From a checkpoint of a small mixture-of-experts model trained on Wikipedia.
Experts: 8 experts in each of 9 layers, 304 SwiGLU neurons an expert, 1 pick a token, a softmax router.
Below are experts of layer 6 (counted from 0) of a mixture-of-experts language model. Rows are named router (the router's row for the expert), gate (a neuron's input weights, with its number), up (a neuron's input weights, with its number) and show model dimensions 0-127. Each number is 50 + 10 x the weight over its row's rms, rounded and kept within 0 to 99.
After each expert's rows: "comes after" lists some tokens at least twice as common just before its tokens as in all text. This comes from a sample of Wikipedia text that the model never trained on. Tokens count by the router's weight.

# expert 0
router:57 39 43 46 55 49 53 62 55 41 48 36 68 61 43 54 63 63 47 49 57 50 44 57 38 49 44 41 55 60 51 65 42 44 44 46 39 43 53 32 37 54 47 64 65 59 50 60 42 36 43 53 55 70 49 41 50 59 66 53 39 51 55 59 47 77 40 65 37 35 57 55 43 47 52 54 37 40 56 50 69 48 43 57 45 42 58 61 60 38 36 47 66 40 38 49 50 55 50 76 44 29 37 61 23 47 50 42 43 49 51 51 50 45 68 45 44 62 57 56 50 57 59 57 38 37 39 39
gate0:44 58 65 59 54 56 39 43 37 61 58 44 40 32 38 45 34 51 55 26 42 44 53 49 62 39 62 55 57 59 40 43 47 50 52 54 36 50 47 52 51 51 50 35 54 48 67 47 48 46 32 60 44 49 60 44 56 46 51 42 36 67 31 42 39 34 55 53 45 39 44 53 50 28 34 52 52 60 53 43 52 68 55 46 41 53 31 51 46 55 46 60 48 56 60 67 55 50 50 63 57 45 28 15 54 51 52 38 73 60 47 51 42 41 49 64 40 50 41 73 53 46 60 55 46 49 55 55
up0:44 36 43 41 40 53 73 44 62 51 59 46 55 57 38 60 50 44 60 58 59 37 52 33 45 75 43 60 60 55 48 56 36 51 48 46 52 57 44 43 66 47 51 49 45 35 39 41 53 50 75 46 68 52 42 40 39 50 56 44 44 40 66 61 67 58 47 53 49 41 52 52 36 60 58 37 57 45 49 64 60 35 41 51 44 47 73 39 41 34 53 44 47 50 39 23 48 41 41 55 34 47 48 67 50 63 55 58 34 38 49 36 58 53 56 32 62 49 52 24 36 55 41 46 46 37 63 65
gate1:77 64 58 37 56 46 36 64 61 52 51 51 56 57 34 56 56 51 62 48 27 56 41 39 38 44 30 39 59 61 58 61 38 41 53 55 38 52 52 52 56 33 47 59 46 43 38 58 40 63 59 44 69 66 53 41 68 53 62 50 62 47 63 50 42 60 43 69 57 62 51 56 46 66 41 38 55 49 71 32 49 56 50 47 43 44 46 59 46 64 37 56 50 51 32 43 47 57 56 60 49 63 46 52 51 53 47 38 59 52 49 47 55 48 50 46 47 45 46 47 46 35 35 48 50 44 59 58
up1:38 52 54 48 47 61 40 58 51 62 46 50 62 50 54 52 59 58 53 37 55 68 58 49 48 53 55 53 39 59 62 57 60 64 42 55 66 51 44 39 38 62 45 54 50 59 42 46 43 51 71 52 50 58 58 43 41 48 61 43 78 65 45 64 50 54 61 53 41 55 51 69 46 31 65 52 66 54 58 63 57 66 63 48 49 51 57 33 44 56 51 52 53 38 45 75 67 47 54 51 48 33 43 41 44 39 54 35 35 48 53 49 41 48 43 29 60 47 56 58 43 70 60 36 53 49 54 38
comes after: "\n", "-", ":", " by", " A", " \""

# expert 3
router:36 80 54 51 50 47 68 31 37 42 43 75 47 53 51 64 53 41 58 62 64 53 48 46 62 57 50 48 59 47 42 48 47 64 68 45 57 71 52 54 56 49 54 66 40 62 43 32 69 38 58 55 48 47 47 61 46 50 50 45 51 54 41 59 41 47 41 25 50 65 47 59 64 52 56 58 50 46 39 41 50 57 45 59 45 69 50 61 51 52 66 59 43 51 33 58 63 58 66 44 38 51 65 55 32 51 41 43 58 65 53 63 49 48 51 43 45 53 61 47 45 42 58 35 47 62 59 74
gate0:33 53 48 72 42 46 48 54 50 57 55 56 52 55 56 53 45 38 55 42 65 53 40 54 72 23 38 50 55 35 64 52 60 62 29 50 51 49 45 51 57 61 56 46 49 65 50 68 61 59 56 41 58 45 30 39 58 58 38 47 43 56 48 49 31 50 56 44 32 45 63 40 44 32 41 49 48 67 51 52 62 41 31 44 60 43 49 29 55 40 61 49 50 55 56 56 52 42 35 45 49 42 59 47 49 39 57 55 36 50 48 50 63 48 33 58 48 59 49 51 57 48 51 37 61 45 59 31
up0:56 45 49 63 36 64 51 49 54 35 31 53 55 61 57 37 50 48 61 54 44 44 53 32 45 39 42 53 51 55 52 38 62 52 56 53 42 28 55 60 68 44 57 64 55 39 18 44 56 41 46 57 29 50 44 56 47 39 65 71 33 31 45 47 47 47 47 61 47 78 61 45 57 70 42 64 58 26 37 44 47 49 41 57 57 41 49 51 44 56 50 53 42 51 35 51 56 39 58 52 43 81 53 53 48 64 46 49 57 52 45 36 45 48 59 35 59 51 79 38 48 47 44 47 66 43 51 47
gate1:35 55 51 48 49 51 73 45 39 57 63 49 45 48 58 54 35 56 48 42 36 48 55 65 36 60 52 73 51 49 59 58 48 68 46 51 53 55 44 52 68 63 42 67 53 48 47 53 46 57 53 58 50 45 51 38 56 67 47 52 76 53 43 57 56 42 37 51 70 54 51 61 38 59 45 51 23 56 55 64 59 57 57 43 33 62 29 53 48 20 59 45 38 53 55 62 44 44 48 40 45 56 55 50 54 54 48 55 47 38 51 43 35 64 40 42 56 55 51 57 57 41 52 52 47 69 59 63
up1:41 58 48 59 59 74 36 58 52 47 40 50 58 69 37 55 65 44 56 45 45 54 42 57 54 42 48 56 59 52 51 52 64 35 43 48 36 42 29 63 67 55 41 49 58 50 47 38 52 56 43 63 57 36 42 48 67 45 56 43 49 38 40 45 63 48 44 55 24 51 53 46 50 42 52 55 47 62 40 45 77 57 46 55 38 56 55 56 43 63 42 55 37 52 43 32 52 58 27 46 50 52 42 48 56 51 43 45 48 45 53 42 59 62 39 43 57 45 64 54 54 55 66 51 64 59 45 57
comes after: " of", " in", ".", "'", " for", " with"

# expert 5
router:66 72 42 37 60 57 42 59 48 53 57 39 36 36 54 53 40 32 44 46 51 48 62 51 57 51 46 63 51 37 56 46 64 46 63 52 69 34 62 53 72 57 58 41 41 60 64 47 54 61 51 53 37 36 48 61 47 49 72 60 59 29 61 35 57 33 52 51 37 46 39 35 58 57 47 44 51 62 39 47 56 55 60 34 53 44 51 42 52 40 58 51 38 55 57 37 47 51 42 36 48 54 52 35 65 52 49 48 60 61 49 56 50 65 52 41 58 52 47 49 49 47 43 52 39 59 50 50
gate0:32 70 53 50 48 59 55 54 42 26 55 40 59 44 47 57 46 51 64 62 42 42 56 58 56 30 44 53 57 57 48 50 57 46 56 51 54 48 35 47 26 55 27 52 62 49 46 67 56 62 47 54 63 45 28 44 28 52 52 56 41 45 45 47 52 55 59 49 30 52 53 34 54 61 52 51 51 42 49 44 49 67 48 52 50 47 60 60 45 55 49 62 61 45 46 54 52 50 29 54 50 41 52 49 55 39 53 38 62 42 71 46 49 42 49 55 59 59 40 47 46 65 42 47 32 46 66 26
up0:35 51 62 33 51 74 33 51 53 57 46 46 69 51 56 54 42 69 33 46 52 54 36 64 59 39 41 45 48 55 31 43 50 61 38 61 48 46 42 37 46 55 41 41 29 53 54 59 51 47 72 61 43 40 48 53 59 56 61 37 53 44 62 56 43 62 59 46 67 60 55 35 42 54 56 55 66 58 34 35 65 49 53 57 72 59 48 56 40 59 52 57 63 49 51 77 46 35 58 51 44 31 57 59 47 59 54 55 39 55 39 59 30 38 44 57 37 65 29 59 57 48 40 57 33 60 69 53
gate1:55 57 43 55 44 43 42 56 42 48 46 67 64 46 47 44 50 44 68 45 44 39 55 48 68 45 45 58 38 34 63 60 63 38 53 50 49 45 36 35 33 60 48 49 54 47 51 55 65 31 51 49 44 46 34 42 57 51 37 46 38 34 66 55 49 55 58 59 42 45 49 75 60 33 67 44 50 47 49 46 71 56 47 53 72 50 44 46 55 64 54 48 45 47 62 34 40 43 41 43 54 49 68 41 52 52 36 40 62 57 46 54 46 51 54 69 44 67 44 49 36 45 63 48 84 43 30 63
up1:49 56 21 53 51 41 60 50 47 45 35 46 56 34 73 60 50 66 21 64 31 47 40 62 36 47 48 64 27 57 59 53 47 50 57 50 48 55 47 58 39 54 55 40 51 40 71 41 43 51 49 53 64 43 50 61 41 39 80 62 42 48 61 53 46 68 42 58 51 46 34 31 36 48 61 39 50 33 51 41 61 52 64 51 50 44 48 58 43 43 47 59 49 45 43 59 62 35 37 46 46 52 52 54 37 53 79 53 66 51 54 27 57 53 56 71 63 53 65 48 47 47 52 53 42 44 36 50
comes after: " |", "0", "1", "2", "3", "4"

# expert 4
router:56 44 39 53 48 44 28 47 58 65 41 57 41 46 66 33 45 59 47 54 38 53 51 56 65 35 52 45 60 42 53 50 33 47 41 51 49 53 35 41 40 43 51 54 56 36 37 61 51 46 56 58 66 63 48 49 54 67 44 44 54 54 39 50 50 39 28 52 62 37 54 46 59 53 52 56 53 57 70 50 48 45 58 52 36 55 48 45 53 61 47 42 42 47 43 55 64 54 47 33 50 67 50 62 75 52 51 47 53 60 36 51 36 39 50 33 45 47 57 37 48 50 66 57 64 41 73 39
gate0:41 45 49 40 51 58 43 40 58 39 34 58 59 70 37 26 54 61 55 63 47 35 57 39 47 30 50 43 46 42 75 42 46 38 39 48 32 35 39 56 44 39 58 51 33 41 50 48 51 35 51 40 55 54 63 44 65 55 46 38 64 29 56 52 60 40 48 54 50 42 53 31 59 55 66 57 45 58 53 67 42 47 44 42 56 66 39 49 47 53 72 59 51 57 37 46 45 46 46 41 47 40 58 44 53 48 38 45 39 59 48 53 61 37 56 42 51 66 59 51 52 51 63 37 53 45 47 49
up0:38 37 54 63 39 67 42 52 40 51 41 73 51 47 39 56 41 48 55 60 44 50 38 53 52 64 66 44 49 42 64 35 50 33 53 52 37 52 54 45 51 36 58 50 63 51 40 53 51 49 33 37 57 63 60 66 49 42 49 58 50 53 41 49 63 39 42 41 50 48 41 47 33 69 52 42 44 61 46 33 58 32 67 45 38 26 45 35 59 58 51 60 42 27 39 48 36 48 61 58 48 48 66 50 33 44 51 74 48 35 59 44 48 44 42 50 31 50 46 53 49 72 53 62 44 55 45 44
gate1:43 48 74 42 37 54 42 54 61 46 69 46 44 36 43 42 44 61 49 34 46 61 48 43 61 37 49 43 69 52 46 69 51 55 54 54 69 50 44 68 59 56 58 43 44 64 42 41 50 54 56 56 53 62 55 66 49 55 45 38 39 52 49 58 61 51 49 54 65 36 58 51 45 62 53 53 48 45 53 59 65 42 65 67 55 48 45 51 36 53 47 55 65 41 47 52 57 49 47 68 59 44 27 57 54 64 46 57 50 43 55 47 48 47 78 41 49 55 56 41 50 60 49 64 39 60 70 37
up1:32 52 54 65 50 51 58 46 59 37 44 38 52 55 53 48 41 52 58 36 52 31 45 56 40 32 52 46 38 54 47 42 37 59 72 49 47 44 63 46 34 51 54 41 52 36 48 34 47 43 55 39 50 48 60 33 57 58 64 70 52 51 49 39 31 53 40 58 56 42 61 39 42 49 48 44 51 25 45 37 45 48 45 34 45 47 52 35 56 59 42 61 43 26 47 44 41 65 33 48 36 46 51 52 40 53 55 55 42 59 44 39 45 39 49 43 56 42 44 38 52 45 59 51 64 72 59 46
comes after: " ", "-", " (", "–", ":", " as"

# expert 1
router:43 41 43 60 41 64 49 54 55 53 44 26 36 43 51 48 33 45 58 62 55 43 51 57 28 46 63 34 44 51 55 49 53 54 55 59 46 65 51 55 29 54 59 48 55 38 41 43 36 47 40 41 55 56 49 51 47 52 46 42 60 55 45 62 40 46 76 49 62 65 30 64 55 52 63 41 62 38 52 46 29 52 53 43 57 50 52 43 49 46 51 63 49 44 60 64 45 53 31 57 62 57 46 58 48 55 52 55 43 27 43 53 56 39 40 52 60 50 44 42 45 60 32 54 54 49 38 44
gate0:34 52 40 63 44 31 41 28 44 76 48 48 34 40 55 32 32 51 49 54 46 63 45 34 59 56 57 56 40 58 51 71 55 40 51 56 44 67 54 42 35 36 56 56 43 54 55 50 41 45 53 41 43 37 38 43 48 49 49 40 45 49 40 46 48 58 36 34 59 37 54 52 44 37 61 60 38 44 39 53 58 41 48 46 55 30 56 57 48 40 56 54 47 53 62 66 50 50 62 55 54 42 35 42 37 60 50 52 56 51 77 56 45 44 67 50 33 62 53 29 50 55 46 63 51 51 43 38
up0:44 55 57 43 51 48 51 51 40 85 67 50 55 46 68 55 40 45 55 55 50 66 47 53 56 62 46 40 63 46 69 63 40 41 52 59 52 49 38 39 41 41 61 53 49 58 37 33 57 54 52 46 56 52 49 45 47 54 45 53 28 57 41 43 46 72 57 51 57 49 45 52 43 32 60 56 40 54 58 52 60 54 47 52 36 46 68 58 40 45 36 59 49 52 56 68 64 44 45 48 51 33 58 34 57 54 49 43 50 46 61 73 46 47 43 51 52 54 39 47 56 46 49 53 39 60 34 49
gate1:55 54 36 64 64 46 41 40 38 60 58 45 42 56 52 54 62 36 35 63 50 42 59 52 40 54 53 63 48 49 47 41 61 49 50 60 53 53 62 52 47 69 54 67 46 38 37 47 56 56 52 44 54 48 43 60 54 49 52 45 60 51 47 50 52 53 44 49 46 60 40 63 30 49 67 46 52 67 73 27 48 39 76 40 51 40 51 47 47 61 45 37 53 52 41 49 41 57 52 60 45 45 50 67 50 48 43 58 36 36 57 64 39 45 52 50 46 57 33 45 66 40 53 50 49 57 58 47
up1:57 50 46 50 71 60 63 30 58 60 59 55 51 35 43 60 57 37 60 43 57 50 48 40 45 44 51 30 55 54 47 52 36 26 60 53 55 60 35 50 46 49 50 55 58 51 44 63 59 47 42 48 56 48 62 46 76 73 60 71 48 51 49 39 62 55 51 58 43 62 61 50 56 50 49 49 42 42 49 31 47 52 44 65 47 51 55 31 41 50 53 53 50 47 39 57 31 40 64 49 36 60 49 65 55 40 61 61 29 47 46 54 84 38 60 52 51 39 42 40 49 38 59 59 46 40 47 32
comes after: " |", "1", "2", "|", " in", "9"